python train.py --router_score="softmax" --qk_norm=false --init_std_down=0.0 --beta1=0.9 --dataset="wikipedia_en"
Below are experts of layer 9 (counted from 0) of a mixture-of-experts language model. Rows are named router (the router's row for the expert), gate (a neuron's input weights, with its number), up (a neuron's input weights, with its number), down (a neuron's output weights, with its number) and show model dimensions 96-191. Each number is 128 + 32 x the weight over its row's rms, rounded and kept within 0 to 255. Numbers have three digits each.
Before each expert's rows: "raises" lists some tokens whose logits its average output raises strongly, later layers aside; "mostly gets" lists some tokens that are sent to it at least half of the time. This comes from a sample of Wikipedia text that the model never trained on.

# expert 1
raises: ",", " and", " "
mostly gets: "°W", "°E", "Scientific classification", "Personal information", "- Kingdom: Animalia", "- Location"
router:177147110137099128114115146129137101087110119104157132131163087171113162088150094141112134109087181185166147145118184121110109148120181151096103131111158088091101077135098133115146174128117124080126165083146125072097089100128069123130119094151122121101115168145117147124070180162142121127
gate0:127107161143116121130076134089128135103096098136090159077144165194062173113093172134197120122118091085162100102064084130178047171119119128105187074081165094079140112075181131152143155100115110155175108133129092068032125130092108110133157106134103085156101146156121124144098129090113087097
up0:130174152071181049134125169067141064107153155082164123174154125144122120176156157148117134091142175168145098136106092136200156168082147182177138115083160136114076096127101158149143092143183162091093167183092103151213099105162125128166124129193083147098173117182126092131125139143099084161
down0:047041152127178121122115148149117153099140130128125081144111173138117155185184134136134136112143077119126070106153144119107118121165127142113149115126117147132128144128098118076121119142175136128126144145087131142172142095113086130080124119130125113120133173180147083108119107133141189135
gate1:124081176106141126136086105101138104157129110144106103085106051149115141105164129109069166073168137094151094121174137191187153117171080084150135115123141114083096081127098083085081162100150106144058063145095179164109113120086142145137117102179174178138114117090157178082128114198100130154
up1:153119086138089061088107103120138086161112118104130150141133072112089164123146160140179119139137154193133131146108164138106143103112120154134171163099126085112114129170101095127121101142164181102128154172147162090102067157124074065194098133116146140143192158089138120117105055142143113159
down1:032145090138117127122133122132140161123075129136144108119111097160133089087162097099143140134114103124185082173126094090202090141083199107139099150164094123151168142158163131124169161131106116158175174154139098164127147133106092132136127119134125151093134149108106119150168094181141128172
gate2:134083144190119126121138155129153149114114096109160163132104142162137125054123156088149075149129184097171171162152123099148168118218121129148103097084132107118112139126079128105117142084134062172123172189134099146115099113070055124176049128121113110168153159120115091114120140136148162067
up2:117088122108117147175052124116079120091098102102148101104126178093168126183095149147108155135047157134099135185130102185171132078091075160157118109139106109142124144177075182126131158087114120117150084112185135121139133101181114075094168126159153080178096135078098189080112110093173169107
down2:141119081128072169118127170137116123072097150153073130122184141167107169108116116206122081078118134119148182174152131155125117181102123108187115130137093183087117085118137075129151123155095129139100131127127051111164085141080113142098175144172125093092102117125150103162136125151139162119
gate3:174167122152135130151090080127096166145137143086114139174178090161169069128066107120139192052097078152122129119121076107132063148111124116149161113094126153093140053174104112106146157057195124143128136126083116070119113085088133152102109096143132150097123108154127162122129053169102157118
up3:172142159149132117159179127111081096111131141146107146129144150089139117171150113122140149150127160178157182100143051159118212117102145111150198150089094087162120118164127173135131158107169108136145174120135167151153122077195121104097176079123165135068110069091151128123163149161145130173
down3:109126107101090112131099136163145124142170181126130095086101109157085200152148119101066126160137093112176129123140074195082131118139138133104145156125124164117135153133088118113159126098096090112135143151161147072156149149126156108194124180122136168100175119099134142163076114151135164116
gate4:086101132103101167131126147111083165111146157164148132085129112130168106096088071117121178139096128096140121136131098151168079152102179201151122075087163083179092087102149125081156127155139140112163047132103193059142197106129115180149168102135104129118103116113143102143168186139097128161
up4:141096168166106070138097173145149207168151121162180077106088153121088116096128157153150128195148105131134183168113118131070178134086101129094141130108148124139129110117075210162149101104104103103141218181114135153185118144092171176115149106121150149085039108118156193072087130118115150103
down4:177174136149193106122155134141159108125133133090122135130119171116103138113158171072174125124129082124150115113168159089112134107148193163170111115190144164142163117122087134085070217149118137174132194161153088101107148127134098193118116143069168167176120165138162061179112159116124117090
gate5:109133159147142134113149161145142131162101116188123171135091120151116101085109062103103151196139184108179163172113145132105129160131122108138117185166090179078128131127130110129155073136099136164102115123106101094107145251109068175157149124130154102101098145163116053117167102123116080176
up5:171165109148146102184125048172120098145133085154135191100121131151145099053137148118092154153104128085166046126156130112129129163162179138089183163124114165100135094107117126154138146112118124164121151053076152134131123063142094125161147133138082144072104106181148126093104118130184188114
down5:090140161172127151093147143098131100149171172125131171144153169155129145106098112125188114144125144107137124139131140152161137125109077135114150130046074131137102053007128132097119094079139123119154165125141164114126148180120138105163115122129127115164154142137147070127124167169191136155
gate6:099090211118113186122117114148108208141159106119122150097163151101089148163119109122085121117114193084146157138194071131154162131120177159099090145149211149136128065114117146164071162104154122125105109083106119171151145025176132134080164150152183156114148117094077145124107127168189102115
up6:108092122161119180102094130148083150108081079219126126096153099088135086136138070120133122137140163093108099190118142131164157139141156124134144148124196112141124121116179149097131122198124139146094141136128165165140122113138074167147141133138165112134116102117161135159186162139118157100
down6:214116175139117151150146132117127111200122126109161110134104172126151152112117118141138136165099126111141169102134105132072117129179149131107169111157126102098113144129120163126097165079144078125079121142128158127147104133159101109168112165067071087180124106075168154136117168043133164097
gate7:122062157154150115169118145106106179133123175127171081127118077179110147114111155137084116151141147121152047136174116102117143125076154144115085141113084145125080154107076154129145136057133124109102172130121142131174107115091116117139126077121078068085143146169137076183093130200078143137
up7:155188160120149117101183092121178082158131106157132150146144180092126141197147086118087170149128125188141116125157126139142133141167100135157133176167101152101108093162152125142108108128131181142147100097127084168106114161133177140124126160130128205146111118130125229122148153018171061157
down7:220175082184060160159160166108147199169095149155105143072131148068108128102141068132116124169144173185126124197134098186085089106100145081134164165098109161102049118115143080175148134127162113052127129139157134082139095154095122159187132128149155149142110125138092122147094201096153135110
gate8:190097128137130125165185103128102155103158119148159105105133112154154180103149071129119103107104209137151135066119157192112143192127151134118154163115072109109115066134208138182051082128146077106116109124119150205130073187047068190147133119148156171104122139095120114117116127152114164125
up8:089113093088147134105123111173176105110110094127148155139126148122087119182134125100200122199109118134123091134104104078136090129138064107160136156161204108115179170100074098147180153130134135226124163119140113137166129065159123129151126144139102149154127097089133146141169163134180093071
down8:113089084113089228055106146121189099056132120086142105119101113138126144121176173136114138130171161086154129083162155126137098141104099086123192105103154118151181051087115174169152085168095108122176153111104079114132135144120185144109183186111094116117064092141202118161127148105094123154
gate9:096095092153094072139151148165071102096119125154128093196139085177139174122165147116105097109102108140139110174093100131128122136115136049136174150085130120132067176117159109130097104174099132172165124139073120039133090097130072109171155146139061157048117136108144103120137083101150080136
up9:156105128128146183063159124160124062095071118115138150128146114141121158097135165119079147132125142227100155121047117138169125124115128155141075175136138110159100093074159103141097146066150150152164122089081136155141163167090136109108141120160107158150173136118134142199113116129121137073
down9:150108141087108112117074112133086127121144121095173152140144106124130118200125100126076089114090183098150150136161158205132156191099084105109129101159138158110076105159082184117170109102148152167073092109145151092154111139171117144138129117147124120151091117141081197066099133133122127062
gate10:135148107111150148131140133140121131137111153098116137120181093097137096126124048097209099155176098105178151181123044095093110186127164180184155171133150128105189060077126202124105121130123138178087128145134142123118129114156177093086172185123122104153108126141142112129136125197174093167
up10:118089121227184097176170129110172108128160144164116090129117174175098187139101157164089114177096207097116110136111130179160159116144106093127182165107141135086114136185153154158124140188125153146170172148172155127096128119089142123154120143134109175099168171109114164129126082116131163112
down10:109119076158167150113107111123067121170168113097128079181236161139216139086094116183135094148095112177125076146229168156120138145123163143128141098111147086114126115109168116137148131096063131161103149135133182133110096143061158191136115114073111116139154155157100132172158125197137141087

# expert 3
raises: " and", "-", " ", " L", " M"
mostly gets: "'", "_", "ism", "er's", "CA", " Museum"
router:224122133100103151125087106164122140096123122091149153140161126176093123125147079114086155121057127191158096090141204123123124179109121140079104151114125120091059088093115144166143142126106118124128126035138134080115139087109095103102129108158145160147112168110126157138078158165159091095
gate0:155149122166116098092073173117148124067069136173132127137152131108096167171084139096173173135179156138135135186135060127125152135079156146093133122072153082101088185123105159090128105127127054090123114125127198171120077145177150119161157157136129122118092105179168116144193108087114188143
up0:136145145110099205126120096189119105167164137110125144097115139100127144139119181077158123133148125090106124145148146189110162103122108152094138146149139129144115163143135131099136126140124142142150158130120084127152168102118199162161142145111135108173122142104232146073078125103145159114
down0:203115132064075152132084133101101124155156080146065151126101136114115156153102116123080153133104121193182166162087128156128154123124073104117137120157134093130101111142154068135114139097182162192097148137098146158121161134125135153115142153132144123101134142106178141167116093105121145142
gate1:128120111148066106162132097155115167136116090145178167079102146110130138162126131105131141066152160182157151089145146193134110119088117161133171147159100160112128109102159145112120096154121133163158099136113099214134096165155155156162149073109134192125095151159153110093103159109128084167
up1:188131104092166115145135146169077131118113186107155108100115152123109137126121136067095126110107141096102089115106136128185125162118163106069177128167090128109078171125082128072106114116124182106132155189172152108127111115187087141131174134141142108164096113102096092068162144158128093134
down1:148164084139078133122122129195140106126161149092103104121145129129109155129115128052119116128149119143080170151200159151061143119125154104111117156159058200209130102166135122152120158133152156081134166154162104113141186171129127069063137165125070063190118132131139094134100136116134050164
gate2:137073187195164183139178086135160105117127158183133085126099108148127045172108098115143070085184130145158140134128106150092141175114112158124097165126113132090101120136154183144076085125135180116113157089196118133107159075071106131095171085125106061194142156138086150172182078126165104134
up2:110115136139167108167095145146179100125122107082122118078137072151191134105130082172138134151145139133159149160079116216142126115212148080106090110125148106102127125119124155091131144065156100137140157119136166185052153109170149098171147110054118110172166121162090140113170134155058104116
down2:166135115186128144166105150137130163108103157132179124105086088088150134137155161127176141102157138156119127117113126148189089117150130130166132104203158156139056160132132057141129115133085116149163198113092134153113109137109103115116162114087154145126094101128174027150152203115152119163
gate3:167139163144120150188146141181128109153100102118061175119142169145133127109150145151114155116174156120135110150165037089076149140137102117095116159093148051069138081068113131122121134084181150237125155064094089142081186087104126129077125149127130096139110109176133100090124087119099121128
up3:121167112094126141146174107151115053096119132170088151154156112086081170133084079126069131136145170119134208085152094097137095100130190130131120186069141091111109140182141123128117138127174100138135173088094076059083131109151186210136132160151149113081192139144119087151156151187077188159
down3:116131107134185159176095122101128117155179108212132158103199098159176098102111149135051159160093076124154134149108113134125150088113183116115135146125111187167119113090136155103170089130151180102158111137097077155152145100128149040129124150143125099088144081053120123171127115132073108097
gate4:159114144138143125097138128155135089119125119112116116181164146119108108145139137103088087090081113096133188163071120105169162134101118157124116107103129165144063130136138073164069111126156090121120060102142118105143095159146113150178125134131089133086088175139232138142125145139124135145
up4:104130154125146134142157156157145169138131100083157112105159093170097126135095192122127121050134114125146188133166191117107144074096127090116117148170139131133089167120115085172096133138159130163125137099145064104099194095107130132166209144100093080127085161170133166126068163145180163095
down4:144107135118045133090103180129152154137100060143149109134140117134167141093158120147135145090100082062119147049128118153106078127104143107138150159149138119150122132152089089105060164091139126144139118147123135114114114190157124169177130097113119107171144151098141130098134163127135214126
gate5:185142184107069100091111166145192130131069147160095140130116194110056136082092089122084111125131076105153120150111177047143085137119143147149106153113163074099052169167132061157109130127137104113105153123170062095130132116096155165118162121137093120086170182200130129130131119218127196183
up5:179145095043200131148088134176163124070071155136124132097135108151173056066137143142156135166079085126084139112063167124113147194140148148101109151176185103096157107137149162091161163129149102178087184164146158131125134121177135137131128144059129093133091117188148115140101089126138124069
down5:078063149143133120147106115117120102107138082136100089151107076128078037158138122155118128156062125093104203124134099131163125160137063129153156089124119153126146099146108106117112092144121058115114110102115232118094107096147119095085133143147154102188112161126128133129122172125153132109
gate6:153092139176147095138122165124134134068100088126140089130166097147131157134155133086116106098146094160183103148130147066101091169113147096148128143095152116082081126068108100117118102106195141118126156104158154131157145153117133091110071074176087072084050136150145133055174117159113145110
up6:154170103098177124091145078185098087086155090140104104127145108067167090126111100102136152181109147143092111093161119113063117124206206156153119090190111104121109082124100149082161148130071114077130148158123140137125048153134105178076153156110104119155104166089092153148137140130130094101
down6:187105118155112161130126089080032111141138116162097148165121131109134072127158098069113149132087149123114143059086110148142163110140120161170148124097122104088093119162173163149149095121109189124121098141093150094128068182147108111106156156143065149080074134096119072190085153096178105181
gate7:177108141176172227142151153089167169119159109100124109194176117153125144118098154160191124084147122113170124149181117139102145140148143146116155112024107166114142106133109155106094079168097134156142194164111187151116120078168109182118179085122108174152122079117120122155150128111141101095
up7:162126117122069125118109099119093105102166134128123130119103081120175165145117110188121129129125183112160141069105137079086194112121138194114130149120161135166165100098117118114103180155123143139112111092114112186143068114114110158145086072076187151160113099142102123095087093127120132146
down7:193064149128149109141123108163066103099141000179157174137124147140130120185109113097115104095105121128160146142096115165090131099142161132126067093177123097126146140183098106131113127097138136117126155180124136174115159076123102117136118151131090175181133155109112118165126052085099132135
gate8:163083114146086130110109159153123148114109100169149134132119154141174153150108114165154193149095168150106172107153133119075083161108116104136122134111189128124090155135100149088146153143115142128106083094123121072153110129126189147121115156056069171121093148052147142164125123128138154076
up8:105126090179071090120111120158121130096137117138078105167105073142149144148165151163117144128077142103157079114098102132131163201128102080107132053109144126100160116108115121135127117146110062104136105122180183092109096125116110129073143080085111163160074136166141130058191171183141209176
down8:085103090184159133156096175165100101167109158104162080115102098139112141127081145074107126171083072095136124135109166124099130145143178122130061086121165157076156157136173217085089123131166152138178093092160107105166178090148141149117111098164151141152086120108157108149163067102089238168
gate9:200116114131180156186125182120125188132145108127153142150145152183105124142148114079170144054145182069143145102113113128136083112142061101149175098105217185147134169106111041154067109085152090169109125112153164114197142132094104099093123048154124148151162103090094166145123151128112146099
up9:135140106107088099140138149081133162119152173067134103185129178134119117068128136148144142105125126130158076104122145125191079123116131103082181155131184094072158145107140072090111111124099092109114140068140077138189150102106089129141132144155133108150120144122131182114129185159122126122
down9:137154171085142120177186117064157120075114147154193177194119123116161092149127115136134160140134149131096096136170087135160115117114154178128133076143105160067138166113142160152088032113116067153161162126091142143138111177170132127153121151154125098110123143111135107082159130075139166157
gate10:125077163163176172139165104145182111123142076113210099161073078106100141173101095066215153130092157132125175097129143106155155134128118143170151124173106129104082150111093154159157140179072123095098173121191151159143053101089172145057153164137124138098100155101059080111094102120145120123
up10:195139159150198113157095172123105088098110108117088103114041162085139064178078117088140125146122151164113140115081148209157144137133125143111097168171117083122112137110173115118135092140099156135187070088212102176169141203096176162095096043124122143120088125134111179087147089137117071185
down10:114152142111144142162135192091141168095153087153105112092122138092083056122110130083155082117165141140187157132115094167183161098096152115129143170164057061107162150074073096124145170114123134159103089149159198178169181162172111141096133166149138119119072175132105183083085058143137129123

# expert 5
raises: " in", ".", ",", " of the"
mostly gets: " mm", " / (", " US ", " mi", " million", " ft)"
router:170123167093109116090108110148128162093139122142122140168134139167094155127115094120111126149077138150144144126113189083110089157120157122100103143109128138091054123084112122165137117091131101114154121098183101027163116107087058121098066124161073110113087154165124089121101184170142091100
gate0:103129067122105143100127133187101175068110031108146155178162172114149154092104165147172097104142183158130150084133121144183116102111204130113159101131128130161119065157101159174146087146166102155062132145147141186060128176167095112142118129177134128104149158065107135135168107118113100156
up0:137137089153089137139121131161118130075142101154095142181130119170134116095086108132130159090104141116100106080161126162091137113140127133125222122082077142133117142130114146093094124154170131126130134126167131131068069148117113107163099123069085155102136094094042112151121147159161112150
down0:159115116113146128084140053171130109098156111180154084109129137109196100092146159123098204119092135211109178126177191164093105181093131143115111124141120125124080152130050179171155094084192174094197120116180155135138133111128085152128113158094147165076153178086139091096118074123164140121
gate1:110149115134125160146091143159079128119082162098120115116151171098137104164142150087133167149107170120139162078150097154127181100049160144081113097118166159084117128168123114155172100205119051106120021075144147098123111125127155113110146115176148167130162162100108136057181116102162138113
up1:128132177207140146171106122170137111108058120141144125054105144160160107189125073119116168191102135038086050193158125122133135180151108105090151144157152114162126158055120104048157100140115079127171133171134179103134143116156092119124161129085189139141104085163145112135121033121169136118
down1:087102150101191111089167176119133078109140101111171120084110209157087131151150155074133092081107139101126142096164141121150129136140143137125145206117151139089083151178182188143147147201082173123134064159143120094093180109131158104122080132090093159147115123199182152072128094128154106178
gate2:111148181174147101127163164137124134138083165096156130140109123117147139200159118082122095129155171141152098118089078110119087074094086127119078121146088174116127064144130191144124190099054121132163129109189115046121096073117109085115092080093159176092145136152153106120147166173111134097
up2:096178134143202111126106114095105111182102160128087109093143112105091112106138134209163064169072130062122114169140159084150127082194217133100120162149133231100126126166150081103118127097172057123083152127140131145170115135171103183168112072071117150167098154100175119173135078096162111092
down2:197175106101133158120119142152139059133121093080119147164051126136140132138178017235121118132146164102117135129165150134076118123053148127093136165068171186101168131134119187146170173108180095113164113113099141140128112167105081129112155125146111076159188159116113123121166182084126150151
gate3:115100163137124123100118104104105121168132118087167127212079079120098138166070108134163126116171115081138145163115141079127074123113115135182161127110153145128070139089183104112147082126124122149157116134164120113142087113121093102152084141170146115096102159126169111178101191110059134131
up3:105084160132075075162155106174174155156238093161145111131120201138176092152116154115133134078122148146119076108121080116073100111169137115079143106153131124147110132179129147152110183219145185164183074096153137142127110102171131110133151111112170102106107128106130083087143108110125171097
down3:101138178146188145128127137178140119104186168110114129115149159112119089123132225098091073118177105149142106123153135153106133191118150102116148117121149160089084134087099155146117163103104105146099138171111167124109189141080114147082134145166143117131145097175160175144174204138134072122
gate4:136066159124130128121000136146081146052067065087145139202103169161100161150145125110197123167142127165220159129100128190108091153110103107096125111124131132134164121154089141095123122082149162165098163102195181110168109176092138148091092107109122111069130127104144151146158113150071083154
up4:183082178135116136093087152126088174105162102181091128167137142167121089127100113142125153154099145169156156082088119132134130146112110145163114151092081110093131112125150103123119114165130161223095124141125116163125139146140177111152152128161138111171080128139126077136109150178138147130
down4:145132092122136143152128086107164175150165148121141099121139083130151135085084104115183116144100135103154134139153063133070167130160084135191128171183088146123086129120140141156128118082064144144107093154110171150051092117123095134161132169093144083101086185124114081134181134105105105111
gate5:131134114166092168163098135128111155139134159086110121058105150140150143128089096112063184124063113099115102096137108095140098130188125102178117104076116157136115108133147129179115122122118123138164137148121084149144130157127142206153058148084133099119098189080114081102174113122112158129
up5:156162069150099119113120161139088132136131104076169125106115129116133116121125111085142138121117103128128195126140188121113131113080176139155144167157142083085186164146155105178164127080109166135104000176144125125073084138124082115122143098117214163105104146159159104143154110124165134158
down5:163058166136079134127140151117103174105166153119140169108177115073130114165174152199105048118112100153157141112115108083105154114106147127110061146110168145103176128101173124105100107119093133105141189121092106170104118105119178158095080169072107130128090128149111125134030127120118073127
gate6:147183156139111133139155076119080132103133086155109104121147095166144160196144126149173131148097138117125128146156100142200171135140128084108113181180106115174160115117099153117134117095142154147134109158144140175144110166199158065102099151098119097123127199150132130126125157138107151101
up6:156137143136144119124137144167143137136133116117150181109139185124176060119084127154108066152149107202132139148098100122129098138188100050128109093125104159135104090144184146145137165173115092091123103110133124181195110139120103144173152087125156157111115138134144136073161159153086118129
down6:101073067125089111080102137189158126167151137136108118119117137119064091097184102146162130089063145133116106197081118062098069141080109191091125127163110073130159095137134065106113145100078102152127096127178158131173135113121138139172100167149151079097077220093168167151148199143124072110
gate7:135096210128149102148052156180131157105068190070079203152138123170128074134151105174084144147112142185147189205090100134136126120100124171131063167108089127103138113138096118169132089101117083123154193066173135126123138124141117140117138144060099173128141185166094121076130144220121098076
up7:103087127111145118128109138125111070107108129161111128134111136122111153138118130161171140123115072093109125100110103184194093142139124063093140130147124149160145117101107161122145181154140111124121149153134116120140092053087102122086142115138148056140122084147143148080150199101135097165
down7:077179142161161083141152183106135080158028144110159053158162128198115097124095098154159120185156135107165158167118156167117133118152158114177177103149134141149143120154134100152140112082121142139129143169123170166184147168136156126105119114158081179119139093150107131194142128144096143137
gate8:142122138099140095116073180139133107080072131086125158136105125131056188087155161119153097137144024102126138154153110192140128170165138101130112080108156141101107077066080094156118108113097149099071168089100106116166121164124123151127126149087091114103149137152113144180141141151097145111
up8:109103125174128146172094117129195151143125179141107126138117160106168154180080138138126070094163093118174155111151159121106004086188111146137139107086106147106136079123186101165083098049120120134095134147133097082080162158152071161113076102145111210135111152117062171093134152115119138064
down8:146144101146141149173100110114144104118126143158193147143041122121149137180089107101075109072108165082158148073112145109124088106141110150135102199113040163107161159117092173106108143062181131148198070121151106141135105072143074147136123097173104154158148100142063128158089101104083139167
gate9:153121146133160134099136160112135077088095181146137153107139158152105146139120162154097110083069167179105123165178199103113163181134196160129095087094148122146125143117096155136127142109180111133152138135148109211076121162151141104164070150166083136179160145163124108144139144135092146137
up9:065138156091157091148121127087186154121124139169120116183096092126081090131128053106111105106101150156129181138058164093161120100132099127120069100168179103123089163136109124098168173158170099120124152139107098044043121082152171106174137157101112192204128128111130169119094094140092165112
down9:168114090164144105128156155111089169134140084146161092136082174115168102111123150155126052153156155122104120079086116084102138120111105141155110124076116150188047177216114128179189132099133142120053114180162117097177156133115091105100158113163148066133089174142138155149118101089128103173
gate10:105116133164106115221115192125112092187180096149121141143106120153119130135087192126143109089152115109136146153157147136124148166042105102111153065087126128104124110125170107119137143131093130122137130139166163099085142082092066108120174114143161126077140130113104146115104143106121172071
up10:111136129047129169196111101119130161148069156132093086154175154168115165085142148127128163079076075092160137093189104124135181101115123197142200142175170183130122143097112092096117130142094115142132119097159151141142115105162133118107136117111126117143112076089097128089143111177156057043
down10:114135138114054125166152159103178103130124131145149082161151120083102165091139114148179109092151114113088172133163130162139133116186136087170113139167148173056119086136119121129115161115085150136119139151124133097134111087128154123109132139094108103143068111119132212134130132103155091075

# expert 9
raises: "\n\n", "1", "\n", "2", "O", "T"
mostly gets: " ===", " ==", " =", "==", "==See also==", " (born "
router:137143141144156172114089088157176132100112124068126178140126114163072107114148078088064121095045168160143136135139170083140146180092197151114121083152213135084096122083087121149113149101096100153132132122154141100141169057147090104099126096119105175122083146098132188129104145165133109086
gate0:161093165143071116120144130103175123142131154112123116101093139194044102098155071113155155154143088044078112126163164148074125117067125177077106135100110109122123133167142168128129131096136115059133090141112130185094086149111110162147084091125145134146173150173145135112178066117144149165
up0:147184159156108119103127156118143133199183137122116193089175148136146143136144130114144112236081192153116137134150132120067173120186154089144120106139098145141171137103143170182095162125126108074126099122149115083125171112075180084200157137150162108122113118143127160135126153161126103169
down0:157117139109153168165157126128073136137159104153164168165132112105099091150162084098149133140156134131142142107111159081159192147171112125097158108140138134106126106117123204099091096113162148146047099155118163144140167115144124161138197159136158149136102187151140093145211163116120122067
gate1:090138151126146128143183159126091130104154150106156081130133170133091109082126136222159159101097136205149107124094172132090165154124096147159155188114179167173095118139124096078114136136100106125141145144111178127110140140181186176161115130128080109121159102163147123109168121058154117143
up1:104205126123157143151205158121126112096141109171145204151099206138167133140139074171125099105123134123072113127168145234092160104158157130134108149165127130185121190109153108109120132148183122150153160106149149141097069159159160097129126078176087077115141088136098081181174105100109082121
down1:113074139145059130162169124105105152173141085065161106127126146163109071077134126133163158109120084144119145090097140096095121128167073084116131128040143171108118110135097105148132163092119004124158131104199096116127128130075111160181036167167202096121127093119131179152114099165122192131
gate2:144158223154140093146076210112169115123153130129095107129143131165062154151135167124103162100104136125120146131127066144120070181151103120120141131104135085121082079114066161137114117124199102162078129117148115103144089160061063109120111084085097170173139156174109121185095185126124128178
up2:121106135089100157168149157143129140023113160158107080160157113134134101124174149150103133173158144120132183078104165123128151119104093174115118140122152073161132204110132124123112170123105152090146077102129179114121080124112171186120144162132156163149102078111139120117125178052110158133
down2:126108126167123140138122132130103189086162149073161099139129103099164144140101106144175161128127126115103150063139129083209153201157165137134130129122128101100112160089110151102108180134100149174191146120133149179151143103098155097159100118183150090153143155138125123153130142110145150075
gate3:147083121100105124127140114107145152146115168112136133073177135191093132089176170152165107163143109130062114057113120120168117139160100150161131119149144124136158156171139156135139128147072151121150130129108113163137093152139141102118087144158142122186089131107097141103164099128136161186
up3:096070179121135128098113040126121149116156102126096109095174155144140096125174134184139169159146060119104118103128130171111144170117161207055150083125164166104118180145168149117140121179098086145158119138057137112123123140119114141138180131124085154119121108128159090075122101150111138165
down3:175069132069124129119107109128189151163071150122108107159106140105197121161111158094110076154196121088118104117205149117154106109111101147132089163165103102147113149104112136159115112119133165130143099129138144053162155182123106086154137116175129162116148118168167045133118149090142133142
gate4:132155190105119133123176088118160204124110122109092142101131116211073219134118142109147135167148106133154135043133167174136148053164126129196101149134181148187149114135096102089139148148104130116109066082164144180101133112078170147164095171144125161128095128121111181113092115120076150093
up4:140124100178127120125143172089094122143173117071147105120128123126150150185151100181141150074128090147087174145081165103165137108150099120103149101131157093173111077104134124115123102112123136139077218189072100076161112164149104160147121198120178131119121132096142169116074101115118158120
down4:135142135071080153130116141078146173119134113122130128123091164204130192126121110144148171047084060151107118156212141166115105132166112080076137137125071174149140119127147154142132128088171125121183065113106092074096144150074150128115150128147138095103149053148182132165124127132130112153
gate5:118109109104153163110130128108141121030139091124109157108082138124110131088189156101157114128095156122191194114095110058074164160095088106120139149109108153180107080053124134175126162095171182071151166136115057130104128137100141157107154104129091117166138124148031137159127095078082093130
up5:119165091097136136138082165090105156121068093065100125132111109111131128164119159095121135083128126112155105083186097111159139109085164103088161114166118129176124080073147096156167119164148090130170071154105099109116154107143134091161094094137150085121097109123178109119063175159121094097
down5:131147159178111114185125141146106170087143154182101075104079179158199124116121106084111090100131150158116080114175149082027109126111138107120127105134136106104148107128147140154130097132102138070114137074137193134089110138163098092190172128123132094159114140088125171135132079126168121148
gate6:193126100105114127090137091151060090107149106125134141078163089076108092126128092100116134183180126090121151172082116155150103172065112148113127148127169142124118063150129201177112122138124138133120125068105109103160073107148111157074161132118081108139136111220113072125081124116148071108
up6:168148148140160141118038109186111169107051100135147124090098102163185127210095078116113130103141066130106095168136117114129117124146138109123121130174111109084158113085133137167204013128140125165146112165170124181149110114158117168132095149115062090167109120129164141100086101120139091124
down6:144110103144125081114107091125103110125115186089075081160137124121126141166081143105078136143073149147100123140077123148116154160154184137106130099156123127175108157133079106090147104134211071108106168150109196149065116137086147113156147104126128178149104226126111150150147142069094132181
gate7:095109062133137133103144118127162096169087168128138140142177050127074131068129095117141127175148127165131146153177159092098137117148136138113129160158080112129085127198132115164127141105097155146130099100107154119183160163114088177167136141151120116111107187151133102156154116163132069146
up7:121099120144115194136142099209174113145129147055130129155123063155125169117115140142140152124137154142090146092141148089138108144173096128063131132127185165121153144173111119158172169123111081195148124135136135128136118134113060114139044147176111148169219139100127149141046140136076080097
down7:089091113095140124113166171125135079139176119118166128183131067105133116167174067103159098078144162126108147123124122138157127153099124145111096155112085102093119123086099100099167109125181142139092092166184131150151168139161106117125146114047096127107087229137130105123115101145146138151
gate8:162149087146149211185148103166123207076131086135138140112075041123117083129161118162131163095157053125121155139127104144156120125124106125142159146098163109041136079118086088106174133164122130109119167155189122143129092152151094082140189115122091076136099103149083163102172127118143127101
up8:145133165140113176105163163144166163145121144116101090134126112063117075187154146056118108171136155124072174200112168149157123144142081113142090153112129120156147111166166116127099130163164135118070156158131155076106143133103117108146148137086133148122158147179143139068148121138100140182
down8:057099125166130133123154149113169123137171195123094111121128105204142142162118121127119121145046089065200129150114059097134098118077095143167093116142124126130155121140142122110088104125109144100085155179157115130132076090141154082163139098108116151103109165090117115159165099144142097155
gate9:100131155125157138115111131129115096163135104148142096108089162109141114093105133115161112140114125155094154203100160114132105145135129073132127124048116151134097116137095126132141093144095066123127109166122116120168183162143179144134058125206129101135123112137152192138131111166125180128
up9:131141092126110189183125096141089089139069096105085134094195145187153103096141100083096146127132145123142115088091115061135127082113161123091116166139200123189143167154144130131086205119116083136087107127064100155144114068117123141099155108098155149084138145113106086104193119183071119153
down9:084088132198119132100167088137134062105141154113116114110086111105115105147119110174103127106117149088101126160168155137085137103118146104116180136152126169157135148136135117093134138111065125092114129047082161232113088168103111134163086164097147137129135103156186143206177088104149206142
gate10:218090148073125136099102082156164058094091146146132031162096052105136133124138118071159100142164111163088158175136221140125105139129116111124063178172149099131096089144079089164144136101115127152115177117119187141135097128124077130155142108086060115168133166137135107153099158154116078160
up10:127111110061130128122054144149154095134172157186113076145118110044117156138130097083161087134136154143105147159096171162136121158155110103150089145103135109074174092142140113171160109148118155160080117135096140130110133111111163146119147200116104183209183094128112151133170158090114093126
down10:227127193176073160148102098144138114094092131106132146163150151118151195124134082141154125150139147112100090122123116167090186125178107166127127101133066139166113099104051134117102110180089099123172142113120137149190142118087112094164160104104143115149106165093115137187118133125168148195